{
  "n_layer": 9,
  "d_model": 512,
  "n_experts": 96,
  "experts_per_token": 6,
  "d_expert": 96,
  "d_shared_expert": 0,
  "activation": "swiglu",
  "moe_layers": [3, 4, 5, 6, 7, 8],
  "router_score": "sigmoid",
  "normalize_top_k": false,
  "routed_scale": 0.333,
  "balance_loss": 0.00225,
  "balance_bias": false,
  "router_bias": true,
  "init_std_router": 0.0324,
  "lr_router": 0.000539,
  "vocab_size": 32126,
  "norm": "rmsnorm",
  "norm_eps": 1e-05,
  "tie_embeddings": false,
  "optimizer": "muon_variant",
  "lr": 0.0084,
  "beta1": 0.9,
  "grad_clip": 1.0,
  "batch_tokens": 65536,
  "seq_len": 1024,
  "train_tokens": 462600000,
  "steps": 7059,
  "dataset": "wikipedia_en"
}
Below are experts of layer 3 (counted from 0) of a mixture-of-experts language model. Rows are named router (the router's row for the expert), down (a neuron's output weights, with its number) and show model dimensions 128-191. Each number is 200 + 40 x the weight over its row's rms, rounded and kept within 0 to 999.
After each expert's rows: a language model's description of what the expert responds to. This comes from a sample of Wikipedia text that the model never trained on.

# expert 18
router,146,229,227,232,185,195,194,154,245,242,153,281,180,150,185,265,183,156,214,184,232,147,170,229,202,218,157,278,174,181,185,194,234,254,202,195,182,178,177,125,278,199,196,183,228,190,132,118,202,221,211,181,214,256,261,227,192,162,190,206,199,269,154,233
down0,197,200,202,165,172,227,288,209,188,216,139,174,236,192,186,269,172,127,231,179,162,232,201,214,157,191,218,276,168,199,151,201,176,187,106,184,205,197,231,204,203,241,208,161,201,262,170,191,270,167,164,173,219,173,313,152,254,159,284,214,244,246,187,198
down1,276,204,223,139,183,240,142,219,132,187,218,170,94,259,185,246,173,206,166,281,188,216,234,180,199,207,247,244,135,143,185,233,245,161,219,216,166,156,204,184,110,224,189,134,167,180,111,214,165,234,191,165,187,224,289,170,246,256,202,240,203,166,176,215
down2,227,247,199,207,191,200,196,151,261,167,176,261,156,176,157,226,262,202,146,171,178,188,196,234,202,155,229,234,170,190,177,132,175,211,148,193,226,105,183,212,176,158,211,247,203,247,210,198,123,203,196,175,233,197,223,231,209,245,255,142,207,200,197,200
down3,141,238,128,203,206,117,193,208,123,203,121,179,222,199,152,260,203,259,207,265,258,208,184,146,207,173,254,278,195,184,157,144,187,232,150,179,238,133,217,234,201,206,198,229,233,133,160,204,225,188,205,191,173,237,166,192,135,222,204,184,138,158,169,194
down4,207,174,205,289,195,225,256,226,210,187,178,204,178,178,150,183,169,195,206,233,200,208,175,200,231,180,184,158,177,167,243,188,215,229,203,189,151,208,184,197,205,171,266,192,184,198,261,223,156,234,148,227,187,242,173,210,260,174,215,252,171,231,207,163
It responds to: Counts and quote openers

# expert 37
router,158,227,151,262,155,217,180,175,221,161,183,228,219,114,169,262,167,182,153,190,185,196,221,166,152,155,242,260,288,246,258,264,173,147,196,230,165,153,173,204,202,216,167,176,241,158,211,219,183,131,255,174,165,277,235,205,203,254,123,174,198,201,183,221
down0,184,205,180,180,172,222,277,175,231,186,169,246,238,194,177,282,303,229,152,178,203,245,134,222,198,207,206,183,200,239,174,192,136,245,180,266,208,156,178,175,212,209,187,232,220,209,174,232,228,201,140,233,208,221,223,199,223,192,243,177,305,306,227,230
down1,167,242,179,143,254,178,176,192,206,213,274,185,186,225,161,224,171,210,180,173,192,174,177,193,180,207,215,237,102,277,209,197,254,161,251,208,187,186,224,231,173,226,215,165,160,229,203,163,228,236,214,249,167,165,232,199,186,172,276,297,239,176,204,209
down2,249,200,205,209,220,175,141,173,230,197,172,168,124,232,180,183,218,237,200,266,239,255,152,281,194,226,239,239,162,153,209,182,201,222,143,153,272,92,191,329,220,190,239,204,201,210,268,193,136,258,209,170,203,223,178,146,191,251,161,204,205,179,192,247
down3,130,159,232,202,153,122,177,146,197,210,140,245,230,211,159,210,179,201,151,241,216,222,145,233,198,190,286,240,169,267,175,178,211,224,148,229,262,120,149,180,256,226,157,231,262,196,214,234,191,147,160,173,195,228,149,307,209,175,220,179,194,193,163,182
down4,190,247,219,143,183,201,271,235,174,155,188,159,175,224,153,180,197,149,183,160,100,198,205,157,206,135,190,159,221,157,194,156,247,153,174,162,205,214,255,140,219,226,160,250,295,168,237,194,196,286,221,259,181,176,213,152,225,229,216,187,160,153,148,254
It responds to: Dates and name fragments

# expert 21
router,183,293,229,267,198,107,170,183,151,212,183,277,211,144,214,214,149,170,143,170,201,184,167,144,183,168,164,222,236,199,233,255,190,162,229,111,268,252,267,246,198,199,181,164,259,174,228,229,135,216,247,216,165,188,207,252,166,176,209,167,320,206,199,261
down0,166,236,205,220,99,201,227,189,201,201,169,178,161,183,174,247,211,245,191,169,224,203,150,148,202,163,269,233,188,221,233,142,226,197,220,210,227,219,214,176,175,203,268,227,284,243,205,250,204,206,223,200,179,201,264,148,258,230,257,197,212,215,243,193
down1,235,208,319,181,179,199,253,202,154,193,178,170,152,170,223,244,161,295,209,225,249,180,221,203,205,223,250,222,161,189,182,210,254,157,177,202,265,228,188,228,231,216,206,168,213,151,96,252,186,190,214,178,166,219,217,197,157,108,189,190,275,151,215,233
down2,230,172,187,259,212,246,163,191,269,174,172,246,108,178,231,189,160,246,195,219,206,250,137,226,250,249,178,228,152,256,212,171,202,217,188,173,172,51,227,243,172,206,219,180,162,237,233,232,136,203,167,136,248,130,192,212,214,244,182,222,206,190,200,220
down3,226,223,151,176,162,167,144,190,199,231,134,259,163,247,202,222,258,187,180,231,246,207,155,166,195,210,221,224,151,305,251,159,217,226,189,225,245,137,181,131,190,178,190,173,272,199,202,258,220,227,211,130,209,201,140,317,193,163,175,111,200,219,214,173
down4,235,206,227,267,176,142,252,253,158,261,159,237,177,189,141,203,162,193,175,182,177,214,135,221,201,149,177,168,172,226,231,208,181,220,207,226,244,262,246,145,228,141,169,208,157,169,229,194,195,207,154,190,195,255,200,190,219,186,194,221,260,243,221,246
It responds to: Prepositions after names

# expert 58
router,176,205,203,170,168,196,281,137,169,194,187,225,203,214,131,200,200,186,220,213,153,151,208,168,100,164,162,186,219,158,256,185,202,214,174,101,203,193,178,200,181,275,218,177,128,216,136,221,168,204,268,197,154,266,184,240,209,228,206,229,212,170,234,146
down0,211,231,172,219,169,206,229,207,194,202,184,165,211,197,204,217,222,182,164,162,192,297,189,172,177,184,206,194,180,232,205,187,163,134,162,169,213,182,293,240,188,212,221,171,270,252,159,179,173,197,172,164,280,195,239,132,139,209,240,207,249,196,261,220
down1,289,249,201,212,184,174,239,243,229,165,167,201,138,173,212,214,148,149,132,186,198,204,251,154,198,126,238,213,146,196,207,208,214,249,268,231,216,223,248,173,259,164,227,246,240,183,124,258,240,194,200,147,139,228,284,278,196,147,215,199,198,167,180,231
down2,200,235,219,273,132,196,219,203,245,185,165,140,104,224,227,234,173,181,248,234,213,175,197,278,254,154,262,243,184,174,204,190,167,181,240,166,228,127,142,241,117,222,261,240,191,223,224,238,108,248,224,171,211,102,242,217,236,231,206,136,250,211,194,284
down3,155,185,145,207,138,214,153,168,226,223,152,241,199,198,189,204,171,239,202,215,240,179,167,154,154,173,230,243,217,262,241,215,95,215,126,197,185,127,227,181,192,169,176,226,243,123,202,156,172,194,202,173,241,250,160,252,191,209,120,175,234,189,168,182
down4,174,230,208,210,170,135,224,221,169,235,253,190,235,231,225,128,187,179,228,174,202,185,146,234,187,198,250,172,234,164,209,247,169,254,254,192,214,201,249,252,196,173,229,260,202,183,210,183,225,221,219,164,186,327,236,180,256,200,200,212,235,202,189,234
It responds to: Auxiliary verbs

# expert 14
router,197,228,205,160,238,81,247,122,237,210,216,225,220,196,126,245,164,96,167,178,193,228,209,106,199,250,139,207,219,197,209,187,148,277,239,96,177,224,218,209,185,234,230,175,203,197,241,190,224,215,239,204,193,204,234,225,226,108,185,198,245,204,184,249
down0,242,257,233,208,172,229,225,184,189,120,197,208,254,177,164,268,216,248,236,159,221,278,164,200,197,212,205,147,204,161,168,181,223,145,177,228,179,164,221,237,198,157,202,199,202,167,155,236,159,232,155,168,202,154,240,132,229,256,202,129,213,272,215,239
down1,243,199,178,140,180,189,196,258,178,173,92,145,162,166,255,212,207,181,204,186,258,252,108,236,140,209,150,241,197,192,209,224,174,219,167,175,204,209,245,222,184,159,176,186,190,200,127,214,174,177,208,220,93,227,256,186,213,196,248,198,233,181,217,278
down2,238,203,251,223,204,176,188,197,178,207,174,250,148,212,267,226,236,272,181,270,160,176,121,261,198,186,254,193,146,201,182,188,194,233,145,220,205,112,223,285,185,210,174,188,182,252,259,226,205,243,147,225,216,153,230,165,164,243,149,145,294,178,226,221
down3,226,189,188,215,111,103,148,215,185,172,192,208,222,170,150,187,212,144,183,186,265,137,170,174,164,229,245,231,169,268,216,124,175,220,161,269,205,83,225,167,246,271,241,182,188,166,265,214,231,205,123,149,229,210,185,215,119,188,179,205,193,197,163,186
down4,258,239,252,277,194,199,298,172,228,158,236,218,237,228,185,174,206,207,222,221,181,194,164,190,218,198,206,210,219,171,221,192,150,238,171,253,239,203,142,224,223,228,134,214,196,153,183,184,161,185,252,168,127,281,176,187,170,224,225,230,194,183,198,213
It responds to: Line and section breaks

# expert 27
router,207,236,304,171,145,184,207,181,126,222,217,222,276,223,194,137,179,201,179,229,197,190,217,238,198,177,193,182,189,187,237,214,166,100,234,180,249,201,160,202,161,213,207,228,214,186,204,176,221,114,208,232,158,175,162,218,171,161,235,179,327,266,181,165
down0,193,192,266,191,214,198,252,267,289,162,203,168,211,209,206,238,175,228,236,186,197,314,160,159,184,201,142,188,220,193,175,129,211,219,178,159,220,193,212,162,211,232,231,171,256,196,198,259,175,169,207,201,203,212,273,152,266,167,177,214,214,225,217,218
down1,280,277,234,253,172,214,231,219,194,180,248,210,164,185,181,222,197,213,174,237,199,166,171,261,179,175,218,242,117,193,266,164,230,212,197,176,195,163,271,273,225,236,185,232,215,215,149,244,197,214,162,222,126,254,257,200,204,218,256,188,222,196,258,199
down2,222,195,209,297,209,203,209,179,231,179,141,207,152,248,177,204,174,213,259,193,173,224,208,257,236,195,207,242,113,174,204,125,227,224,144,241,201,152,149,285,226,179,167,239,171,242,161,191,136,208,151,186,240,188,159,180,188,218,129,177,237,149,156,230
down3,182,131,224,210,190,167,144,142,166,190,169,213,213,243,189,199,205,185,168,192,220,163,122,159,237,229,203,199,189,184,219,201,81,170,228,199,131,100,184,170,234,212,162,214,241,190,227,198,264,180,190,163,225,250,177,236,177,230,181,154,241,200,165,149
down4,255,232,262,232,198,157,237,173,175,192,238,261,201,202,162,219,154,132,129,161,207,246,193,191,210,190,276,202,237,203,252,238,189,164,213,200,217,235,198,207,245,144,181,283,170,214,164,257,147,236,198,240,175,310,201,170,275,214,220,189,215,177,216,172
It responds to: Prepositions in biographies

# expert 48
router,167,204,252,217,166,163,220,200,125,308,203,233,235,212,135,184,156,133,166,178,154,156,170,238,139,134,131,170,177,213,194,242,188,174,166,173,198,171,280,191,198,184,188,249,235,216,125,198,143,185,203,171,245,181,288,177,211,185,222,218,250,277,172,193
down0,199,232,204,160,147,177,208,237,224,221,171,224,187,185,257,207,249,235,199,117,158,251,191,98,272,156,216,205,223,188,241,129,228,196,221,195,205,196,274,195,177,222,186,209,214,205,41,238,240,222,195,203,202,250,285,183,221,235,226,156,216,249,169,201
down1,287,258,211,139,169,172,215,217,162,190,168,169,231,190,225,228,210,204,146,248,210,278,159,171,229,232,187,212,155,188,232,169,209,233,253,211,206,169,249,206,183,231,128,212,166,180,181,240,175,187,129,159,140,251,165,195,236,184,228,270,231,196,168,248
down2,255,182,195,236,196,221,162,139,178,197,191,169,128,239,250,232,175,247,223,272,243,176,177,231,191,185,295,142,165,225,124,210,184,179,167,192,249,152,142,247,265,150,211,225,226,264,229,225,169,269,205,234,215,174,176,263,184,178,222,224,202,230,213,223
down3,178,183,180,183,225,184,179,166,116,219,134,235,187,221,192,185,174,208,206,170,289,150,194,166,202,245,226,231,225,223,261,176,208,203,205,239,199,104,232,201,139,235,191,232,279,215,285,226,211,196,266,187,232,223,180,280,139,209,172,217,230,192,126,165
down4,222,149,166,218,144,164,199,165,176,169,249,210,119,241,218,155,238,174,153,151,247,200,167,215,182,228,148,224,186,124,148,234,177,260,209,177,230,188,134,183,237,197,259,254,146,162,190,220,173,215,218,189,223,271,189,208,231,176,232,244,173,235,179,214
It responds to: Determiners and quote openers

# expert 20
router,196,261,219,205,162,199,218,219,205,181,224,182,285,160,227,218,183,253,196,200,225,173,177,222,193,150,145,220,230,232,192,245,189,115,231,179,269,215,158,133,207,204,137,195,128,245,140,200,130,174,207,284,133,226,188,176,203,249,207,170,228,284,201,181
down0,155,274,217,187,198,209,240,196,196,211,203,275,255,242,183,249,283,246,178,145,177,261,94,238,200,166,239,161,170,222,209,170,228,214,159,184,192,205,200,224,155,189,221,231,237,309,208,201,204,192,172,198,234,138,218,102,195,158,247,150,187,200,200,236
down1,189,240,251,186,175,235,240,182,235,161,201,139,85,188,201,205,205,178,184,194,217,205,208,180,202,161,230,205,146,157,189,174,189,236,261,187,176,186,197,214,195,183,184,173,237,168,161,219,240,237,139,192,114,143,265,223,151,191,248,177,174,223,180,214
down2,175,175,186,206,108,253,203,193,257,105,197,241,178,167,160,174,164,233,233,238,288,252,193,251,154,210,194,246,148,201,213,153,194,234,168,200,188,126,235,263,206,229,126,201,185,263,220,241,192,294,143,155,235,184,199,206,205,202,212,225,201,200,187,167
down3,176,237,224,187,156,168,190,180,191,174,168,259,203,163,165,167,204,200,217,193,230,242,189,219,188,210,204,279,220,214,146,161,206,228,158,223,168,124,165,161,139,208,177,196,239,230,211,166,179,192,186,229,228,183,233,222,182,205,171,136,164,174,96,171
down4,209,209,245,201,250,181,261,191,249,194,211,137,205,189,204,150,157,238,216,170,269,204,166,220,199,233,199,238,225,148,268,204,186,169,205,251,288,241,210,168,221,198,165,245,191,173,239,194,189,255,197,194,173,256,205,192,253,182,250,202,133,206,153,218
It responds to: Auxiliaries and negation